From a checkpoint of a small mixture-of-experts model trained on Wikipedia: 24 experts in each of 8 layers.
Below are experts of layer 2 (counted from 0) of a mixture-of-experts language model. Rows are named router (the router's row for the expert), up (a neuron's input weights, with its number) and show model dimensions 224-447. Each number is 50 + 15 x the weight over its row's rms, rounded and kept within 0 to 99.
Before each expert's rows: a language model's description of what the expert responds to. This comes from a sample of Wikipedia text that the model never trained on.

# expert 23
Hyphen bullets starting lines in infobox or list entries, field names like Coordinates, Website, Preceded, and hyphens inside compound words.
router:57 52 31 48 36 53 42 39 37 52 30 34 35 42 12 54 42 55 36 54 50 26 32 70 64 58 52 52 59 23 43 43 61 67 63 51 46 58 64 18 45 53 58 45 30 52 65 44 68 52 54 44 55 48 41 20 56 40 45 57 39 65 31 78 46 71 22 66 30 40 56 23 43 77 44 36 35 39 59 39 80 48 70 54 33 66 66 64 39 52 63 50 73 56 59 39 65 80 53 51 38 15 50 44 50 67 22 32 48 52 25 61 37 36 53 42 36 44 58 46 46 69 41 54 58 44 87 33 64 58 46 36 65 33 55 44 41 49 41 56 72 63 49 40 53 55 33 35 67 84 53 28 33 32 36 34 69 52 43 73 31 72 29 50 40 49 44 37 38 52 35 51 70 41 61 38 41 51 50 38 75 37 31 66 44 60 50 46 27 70 27 42 39 73 64 22 70 61 49 62 65 62 34 59 56 54 43 51 50 76 77 40 68 43 48 39 39 36 64 38 45 70 45 27
up0:34 21 32 56 34 48 50 49 32 32 29 41 16 56 41 43 47 27 81 29 36 52 47 35 65 45 52 61 71 45 59 41 43 08 26 32 74 41 40 30 44 41 43 66 57 41 55 60 49 48 34 68 46 80 37 70 10 62 30 25 57 30 40 51 67 76 33 36 08 26 59 24 35 67 55 70 26 64 30 36 35 38 58 45 63 40 31 76 36 12 64 77 70 63 59 71 94 24 38 59 56 52 53 55 48 82 40 50 32 43 43 45 53 54 51 48 72 66 69 57 54 55 40 52 29 33 42 46 43 49 29 45 50 55 34 49 34 23 70 52 31 47 52 44 39 48 64 75 44 48 33 50 45 86 34 51 80 56 54 54 53 52 51 60 41 42 56 83 32 30 52 48 42 57 56 64 65 29 43 39 43 58 36 36 43 42 46 26 51 28 49 50 75 55 49 45 38 26 25 63 59 73 46 34 52 43 45 46 77 53 57 24 23 49 38 50 50 36 46 34 23 51 51 51
up1:49 46 54 55 66 48 53 38 41 42 56 44 55 71 52 73 76 50 73 31 64 45 23 61 58 27 42 36 57 41 72 58 61 45 58 42 48 58 19 56 62 40 75 67 43 68 32 43 29 50 47 61 47 41 62 43 46 26 56 74 77 75 35 37 54 38 83 47 29 49 63 60 53 49 38 83 46 46 38 17 38 51 62 75 35 43 61 28 61 59 58 28 53 59 67 56 64 21 64 53 44 72 52 59 57 49 35 41 53 57 26 36 60 33 35 62 39 61 51 29 52 31 53 43 36 68 42 47 34 43 59 35 36 70 41 53 45 74 43 59 45 51 63 31 43 70 27 50 46 59 44 43 56 39 41 59 09 51 72 61 59 56 42 48 61 80 54 47 52 00 69 57 48 33 77 23 45 50 45 60 47 46 77 25 36 61 28 44 46 17 58 54 32 41 23 49 58 31 24 82 33 35 41 28 65 99 37 44 39 35 51 50 34 27 68 76 60 61 28 56 44 60 44 67
up2:61 61 35 53 60 49 76 68 67 31 33 56 39 61 65 19 61 39 60 45 54 67 69 29 23 51 62 67 58 28 72 70 45 77 35 45 55 41 57 54 54 59 33 32 39 43 57 39 48 46 60 40 39 53 41 36 60 42 45 27 38 46 45 28 62 07 48 38 63 40 50 14 61 25 34 41 61 44 52 44 66 52 52 72 45 81 52 32 30 48 42 45 46 30 60 34 81 67 15 53 70 46 43 20 31 59 64 51 53 76 55 57 35 55 52 56 34 50 32 30 33 40 30 32 18 70 53 34 54 65 79 71 42 51 72 63 36 51 24 53 40 39 39 57 46 31 57 42 48 32 34 61 52 19 48 44 48 36 56 69 27 73 49 56 16 48 70 46 52 69 57 32 63 45 42 43 45 46 56 32 36 39 34 68 62 59 52 39 40 38 37 68 48 69 53 58 40 56 11 53 36 62 45 58 63 41 06 75 38 56 54 43 42 59 31 64 58 57 66 49 52 58 38 44
up3:60 27 56 49 55 55 63 52 20 66 65 52 28 72 40 60 67 42 55 60 65 53 57 61 69 39 63 46 55 30 55 71 57 35 87 30 54 65 49 44 44 61 61 13 40 56 10 56 56 36 53 67 44 37 29 43 67 56 53 34 41 50 54 66 51 55 20 43 48 45 26 68 37 81 63 37 31 35 72 64 35 65 59 27 48 70 69 39 76 41 13 62 54 38 62 62 61 58 45 59 44 80 53 52 35 54 61 39 46 39 35 43 51 35 70 85 56 66 70 62 47 65 63 50 37 50 66 19 78 65 42 74 49 35 32 44 42 39 32 55 12 39 37 13 51 44 59 36 25 69 51 33 48 36 64 57 58 43 67 50 24 35 40 63 69 54 41 38 52 67 73 50 57 51 39 38 49 68 36 53 51 61 72 60 38 43 46 71 45 47 39 24 69 59 40 52 75 69 39 44 51 56 52 33 48 44 51 60 58 39 48 31 48 38 19 60 39 48 37 47 54 48 64 46
up4:33 48 34 44 52 57 49 54 37 47 56 50 44 59 36 58 56 56 67 24 49 52 55 66 39 55 43 47 45 59 32 46 31 58 56 45 72 19 67 58 34 60 63 49 54 57 46 15 54 32 50 58 68 77 70 32 54 26 52 57 49 34 48 56 80 27 52 64 69 29 38 72 28 44 41 55 49 50 32 55 52 32 34 53 48 70 70 48 46 45 33 51 57 39 54 35 38 62 52 35 54 20 62 42 53 21 17 51 61 50 42 28 42 65 50 43 56 61 85 52 65 46 72 59 62 27 54 61 59 32 51 60 41 68 80 45 30 66 42 61 34 28 39 56 56 46 76 52 43 69 60 33 74 66 43 17 73 42 90 54 33 62 65 43 41 48 56 53 49 14 34 17 57 35 51 40 23 72 38 37 52 37 89 47 44 49 52 52 41 60 75 62 62 36 55 50 57 46 32 59 53 86 64 51 63 69 58 66 66 55 40 39 80 83 44 77 50 58 44 08 27 49 45 39
up5:69 27 72 41 49 17 54 46 39 54 36 45 43 48 19 52 38 50 36 41 48 40 25 81 68 57 38 49 59 23 45 77 60 64 52 64 51 61 55 30 40 57 40 32 89 07 54 46 58 44 39 44 52 42 49 41 50 43 51 73 62 53 54 48 64 53 73 30 48 59 38 35 32 69 36 15 68 68 63 51 58 48 55 43 70 51 54 62 56 43 56 38 48 31 52 49 54 60 27 32 48 58 61 60 49 53 51 40 57 60 59 57 69 43 47 42 22 47 66 44 56 49 47 42 55 65 39 42 45 77 40 36 60 59 82 79 52 38 70 18 60 39 26 64 42 25 46 44 38 47 46 47 43 48 41 40 25 44 58 61 69 63 73 47 43 64 62 47 12 73 36 68 32 64 38 59 85 43 45 46 35 33 29 69 26 40 38 50 26 47 40 38 77 24 30 27 22 38 51 49 35 48 58 36 22 59 63 30 55 51 59 56 47 53 40 50 29 83 83 41 44 27 66 33